Below are experts of layer 3 (counted from 0) of a mixture-of-experts language model. Rows are named router (the router's row for the expert), down (a neuron's output weights, with its number) and show model dimensions 96-191. Each number is 128 + 32 x the weight over its row's rms, rounded and kept within 0 to 255.
After each expert's rows: a language model's description of what the expert responds to; "raises" lists some tokens whose logits its average output raises strongly, later layers aside. This comes from a sample of Wikipedia text that the model never trained on.

# expert 54
router [109  88  62  96 175 136 132 147 179 118 140 124 148 158 111 132 121  98 125 162 198 125 121  43 148 147 100 168 136 146 129 140 106 138 168 154 150 169 102 198  99 137 108 115 147 112 167 141 105 144 192 144 135  88 153 124 147 139 131 109 170 119 116 123 138 153  75 180 142 154 181 146 108  79 110 118 141 100 122 132  64 107  41 158 145 176  83 114 148 162 146 117 190 124 120 156]
down0 [123 108  88 125  54 119 109 121 172 104 141 145  76 125 127 185 150 128 163 104 132 185  86 170 148 117  84 106 182 113 102 137  97 129 106 155 200 156 114 149 129 137 159 105  39 103  94 129  78 118 131 153 105 108 137 123 111 150 177  99 122 146  96 121  70  67 107 105  90 148  30 134 105 130 140 146 140 135 150 185 156 140 134 118 123 105  84 110 157 124 185 135 162 147 145 109]
down1 [118 129 150  91  75 120 145 133 120 117  87 119 153  94 147 220 193 115 148 127 157 166  73 150 105 134  59 143 193 123  72 102 122  79 111 115 157 146 161 133  96 146 136  92 106 105 141 117 138 148  50 103 115 154 162 169 138 172 181 112 167 174 106 139  73 149 151 106  69 133   4 156  69 142 156 124 122 124 136 182 180 133 136 124 136 108 156 103 134 156 142 163 128 107 140 124]
down2 [105 146 174 105 109 142 147  97 143 144 118  87 149 106  82 143 146 102 160 146 157  94 131 110 133 167 129 140 141 159 102 166 119 131 150 134  99 127 176  87 131 129  81 134  91  74 145 136 171 147 126 126  72 152 187 125 148 110 141 210 139 189 142 103 123 119 154 169 146 124 156 134 146 131 112 129 121 107  95  98 125  96 164 142  54 114 129 134  88  57  87 149 144 201 150 138]
down3 [139  92 139 124  91 128 116 138 147 184  97 151  98 149  97 219 112 171 146 133 118  58 157 127 131  99  91 107 110 163  77  83 135 112  98 126  98 108 110  91 102 104  95 101 144 107 166  73 179 111  93  94 123 135 122  78 153 107 126 146 173 183 174  78 147 122 160 128 127 180  56 104 157  83  92 129 149 170 136 113 112  87 153 226 143 145 117 134 159 120  79 124 101 135 121 189]
Description: The conjunction and joining names or items, plus decimal-closing pieces in climate tables, e.g. 34.3), 58.8).
raises: " |", "\n ", "\n", " =", " 2"

# expert 63
router [124 178  98 169 188 145 135 142 139  97 184 103 142 101 150  96 146 143 147 131  87 169 156 147 150 165 177  60 122 126 148  97 148 152 161 126 176 109  94 114 148 116 166  76  88 138  96 165 231 101 142 151 130  84 141 156  88  98  99  98 143 163 117 117 129  77 154 148  80 141 136 133 147 116 104 116 105  84 130  82 148 110 101 112 106 119  80  44 156 118 134 126 170 110 115 173]
down0 [148 186 123  84 156 151 147 162 140 120 127 101 115 101 163 159  93 127 120 153 117  99 127 149 160 138 124 150  95 180 157 135  97 165 171 128 136  96 127 168 105 109 185 139 108 120 120   5 135 112 109  64  85  75 102 171 178 154 113  98 122 178 118 172 151 153 137  89 130  81 109 126 137 149 133 140 126 165 106 102  84  54 104  88 126 171 166 141  74 137 107 164 116 136 124 148]
down1 [104 116 137 149 103 157 153 186 144 180 120  90 177  58 162 148  83 156 122 162  84 104  76  93  63 179 136  86 166 144  76 132  91 102 194 139 127 144 198 148 109 145 171 124 130 125  87  93  93 124 135 128  44 116 116 182 199 121  96 141 113  92  95 119 108 108 148 114 197 136 108 126 122 134 164 132  45 150 168 150 110  79 139 152 102 113 153 144 154  60 192 141  86 126 182 164]
down2 [ 86 161 185 127  50 130 127 159  94 145 115 164  98  95 102 113 109 111 117 164 144 180 153 122 105 173  86 115 135  97 101 134 104  92 128 190  71 106 110 112 159 101 151 149 161 110  96 224 167 168 138 164 142 123 116 207 131 161  91 174  93 125  86 138 136 130  80 155  93  99 169  19 160 132 133 141 108 125  88 121 102 171 171 142  58 126 155 161 106  86 116 128 137 111 109 112]
down3 [142 119 111 144 103 165 125 105 117 128  88 105 134 192 104 117 149  94  99 138 137  19 116 146 121  85 160  98 135 114 117 116  83 193 132 144  95  95 160 114 149 131 106 167 192  91  65 116 181 127 149 131 126 162  97 179 169 114 113 107 129 110 119 193  86 145 112 147 174 120 148 105  99 131  77 121 189 136 192  66 173 171  78 132 108 161 130 110 111  97 124  90 155 109 128  96]
Description: Pipes and numbers in election results and statistics tables, and mid-word syllables such as 'ic' in relic and serviceman.
raises: "a", "in", "h"

# expert 3
router [128 170 114 195 115 123 116  89 104 127 195 124 157 127 160 157 128 141 126 132  69 152  79  99 114 110 142  96 157 153 146 111 171 131  83  96 151 117  69 149 158 192 199 125 174 156 137 121 181 110 109 120 148  74 152 127 104  85 133 119 161 117 115 142 114 118 183  89  88 101  92 116 198 122 100 120  96  96 113 101  94 103  67  95 131 125 132 147  73 178  78 112  75 120 139 146]
down0 [147 154 146 148 194 137 172 116 199  87 138 127 154 140 140  77 119 143 146 119 136 142 133 128 103 129 119 171 213  75 139 104  80  68 132 121 115 175 121 125 111  72 125 130 106 106 150 220 111 117 129 122 121  90 141 109 124 123 200 204 128  97 125 167 155 113 120  80  80  89  74 165 152 139 106 128 161 146  89 158 114 126  96 146 119  72 132 151 130  78 136 120 149  84 114  82]
down1 [195 136 154  72 153  96 187 169 157 138  98 140 118 101 186 191  97 141 128 167 137 148 131  96 153 123 130 130 122  86 148 152 171 117 161 145 102 174 170 106 143 137  95 126 119 151 163  97  88 150 178 163 119 118  68  82 112 145  92 164 103 131  99 213 163 123 101 183 139 167 125 124 169 159 162  51  62  81 138 126 102  61 114 132 151 156 158 152 112 121 157  80 177 152 141  62]
down2 [137 154 129 137 119 161 131 111 159 100 140 171 105 122 126  91 120 115 163 122 132 124 114 152 121 154 153 133 170 141 103  84 130 162 141 155 120 135 102 192 157  97 163 122 158 131 164 135  82 155  78 157 161 112 139  70  81 158 155 127 171 129 160 170 146 167 121 148 151 165  83  82 148  95 113 157 118 105 147  69 149 119 117 141 157  87 137 117 146 227 124 126  95 150  93 164]
down3 [160 106 116 113 180 137 105 145 108 110 166 164 168 145  50  79 105 122 143 107 103 114 105  98 106 121 133 153 126  86 132  98  80 138 141 171  73 118 146 200 109 143 127  82 127  84 127 194  96  71 191  83 122  81 151 190 139 100 174 185 142 108  99 152 167 126 135 147 114 125 122 183 113 134 139 143 118 107  97 157 160 183 132 134 133 107 119 132 134  58  96  85 147 118 128 140]
Description: Single capital letters inside or ending acronyms and codes, such as MP in MPs, SPD, ship hull numbers like BB-59 and SSBN.
raises: ",", "ing,", " |"

# expert 22
router [161 152 126 103 113 104 151  96 162 170 152 134 103 107 117 137 138  85 150 136 106 116 104 148 161 103 125 106 129 163  84 120 145 117 167 127 206 115  69 209 160 101 118 155  84 148 140 133 173 159 113 135 129  86 137 150 171  77 139 106 138 171  81 134 140 119 163 200 119  82 138 172  98 110  91 125  82 101  75 102 211 110 137 126  76 151 110  64 137 139  76 158 151  81 157  94]
down0 [ 84 141 145 121 166 117 146 125 147 107 102 139  73 137 141 158 128 105  88 103 129 127  84 112 116 130 122 149 158 141 106  72 134 102  94  63 115 134 179 141 122 120 123 153  95 123 112  16 151 165 114  98 135 122 113  98  71 130 117 119 160 167 139 178 177 104 182 132  80 165  76 158  63  99  89  47 157 125 139  60 106  84 154 160 162 165  87 138  91 140  90  76 102 152 155 138]
down1 [108 121 159 102 155 131 153 156 166 101 138 178 134 117 125 103 150 122 200 125 122 139 114 134 135 163 106  59 134 171 159 112 148 144 133 189  78 104 136 137 103  98 113 159 106 131 120  98  63 145  99 155 101 120  81 170 127  50 129 119 116  53 151 128 145 115 131  88 142 182 147 144 164 143 119 123  89 146 130 170 155 173 149 114 154  93 111 152 158 111 118  95 137 152 152 133]
down2 [115  84 101 141 110 104 106 155 135  74 127 123  66  98  70 100 150 116 112 190 138 154 152 128 136 173 115 136 106 119 178  89 174 118 134 141 138 154 111 117 158 162 116 142 100  87 163 126 132 100 126 112 149 156  81 215 135 110  99  92 142 154  77  91  96 118 120 121 190 111 127 183 143 105 134 141  99  68 131 170 110 177 176 102 161  86  78 158 107  69 178 130  67 134 117 139]
down3 [ 92 124 145  73 153 144  91 130 117 138 164 118 114 104  71 161 150  56 125 104 131 117 109 135 192 123 113 155 155  90  40 116  96 115 124 131 126 109 137  90 124  96  90 165  86 126 128  74 132 175 170 175 146 127 173  90 123  90 144 120 143 175 152  84  60 126  80 138  75 160  87 115 141  65 119 116 209 117 150  77 156 135 108 154  77 183  86 151 177 156 150 183  86 112 142 136]
Description: Conjunctions and connectives opening a new clause, such as but, until, if, because, that, as, However, often after not, even or a comma.
raises: " it", " he", " |", " the", " she"

# expert 51
router [150 113 124  98  79  94 142 128 109 107 119 178 143  84  92 100  78 135 150 172 137 153 148 168 135 110 146  90 125 103 113 129 113 144 139 120 196  94 129 121 108 183  74 170 113 195 130  92 182 119 130 131  88  73 145 150 143 172  89 110  54  72  51 191 141 157 164 136 106 117 139 106 143 102 175 141 153 168  97 146  99 161 124 130 152 121 138 149 191  69 140  76  91 154  93 136]
down0 [105 119 167 102  98 157 125 113 120  64 128 167  80  76  21 106 179  81 163  96 124  75 188 144 124 123 132 174 161  31 114 110 130 100 126 153 130 150 112 153 105 159 113 194  92  85 112 165 136 144 104 181 161  82 153 186  69 169 185 135 137  72 104 138 153 214  89 177 116  83 107 165 150 140 173 169 176  99 119 129  90 118 161 101 120  85 152  84 104 102  98 139 131 144 101 155]
down1 [176  93  83 133 170 160 165  82 147 183 159 126  91 161 132 178  69 162 106 153 219 170 181 191 169 144 124 206 141 149  94 110  69 151 159 124 127 140 135 120 139 144 108 162 154 142 143 156  86 215  73  75 143 163 144 140 156  50 131 177 153 154 116 147 121 101 121 104 113 155 162  70  98 112 126 177  84  55 140 116 155 134 106 125 133 153 107 138 124  91 145 119 116 198 164 178]
down2 [ 72 122 148 137 158 179 160 101  84 164 171  78 197 149 102 127 146  96 142 143 144  88 171 132  93  74 109 150 145  50 171 120  88  70 122  89 149 105  88 140 154 128 245 165 140 109 122 131 141 163 148 111 141  71 158 145 138 110 111 157 166 138 108 142 109 157 154  76  94  98  81 169 149  95 158 116 157 101 117 141  98 123 124 146 164 141  55 109 114 132 137 155 129  73 127 129]
down3 [112  91  96 112 122 165 140 164 126 150 130  86 126 145 149 136  81  66 101 107  83 174 154 179 128  74  61 139 130 113 134 160  57 111 160 157 109 100 149 172 146 158 159 157 150 124 162 103 134  73 114 128 109 109 157 122 157 128 161 103 132 193 158 144 144 139 169 120 166  89 150  92 162 145  79  97 126 156 119 133 134  91  87 116 141 193 135 154 168 114  93 139 118 149 195 108]
Description: Mid-word syllables in foreign names and words, often German, Nordic or Arabic, such as Kierke-ga-ard, Wühlmä-use, Erfahrung-s-bericht.
raises: " Champions", "shire", "igh"

# expert 14
router [191  89 131 141 130 105 200 143 127 110 161 177 125 143  70 136 158 120 165 147 115 175  74 161 128 124 123 145 157 131 129 147 128 129 124 180 164  64  64 156 130 110 130 122 153 148 136 131 184 123 101 117 124 105 143 159 151 132  85  95  37 138 100 116  96 118 188 135 163 139  94 133  90  91 156 185  70  67 112 122  56 144 109  82 162 119 160 181 206 145 126  99 120 152 119 123]
down0 [107 102 133  95  81 110 110 178 139 103  59 118 105  98 154  86 168 175 149 121  33 138 115 136 145  97  73 113 122 100 127 103 125 121 155 161 124 142 117 124 140 162 182 135 187  81  84 130 144 105  90 127 115 158 165 144  92 160 205 112 118 169 154 143 132 127 139 111 158 121  92 152 139 134  87  98 113 124 177 190 169 152 106 122 132 148 142 132  70 100 149 148 137 116 193  32]
down1 [125 115 151 100  81 107  69 125  93 160 137 113 166 113 113  82 130 141 141 147 136 154 161 140 142  89  86 124 102 130 122  63 107 127 128 142 155 170 104 175  85 123 131  93 138 109 159 150  40 151 136 167  92 132 110 126 100 119 204  93 154  71 173  89 125 105 110  93 167 151 127 145 191 132 126 159 150 133 195  96 161 165 139 162 155 109 174 108  99 160 150 102 118 162 141  94]
down2 [152 143 144 137 232 119 157 155 111  70  83 113 157 106 107 126 167 131 150  95 135 100  58  89  96 137  98 128  82 114 105 151 112 173 156 149 109  98 141 119  58 165 106 135 172 111 114 108 167 153 130 139  99 134 127 140 135 175 157 123 148  98  98  98 153  90 119 104 146 113  86 115 107 161 123  74  93 143 121 106 108  76 115 122 185  90 172  93 127 184 165 139  81 146  84 138]
down3 [207 140  67 134  98  95 131 168 147 100 121  99  61 130 104 140  99 107 130 143 127 130 180 175 117 135  70 100 186 154 140  81  98 118 154 132 161 132  83 166 178 170  69 131 130 126 123 128 149  67  59  90 129  86 143 110  94 126 128 119 166 175 132 190 101  87 127 133 101 147 160  93 159 159 120 151 112 171 192 123 106 158 143 117  83 112 121  91  96 100 114 140 113 122 139 179]
Description: Mid-word pieces of Slavic, Turkic and other transliterated names and places, like Myk'ol'ayovych, Koks'het'au, Pustiš'ek', plus table pipes in such articles.
raises: " yards", " Pittsburgh", " yards,", " NFL"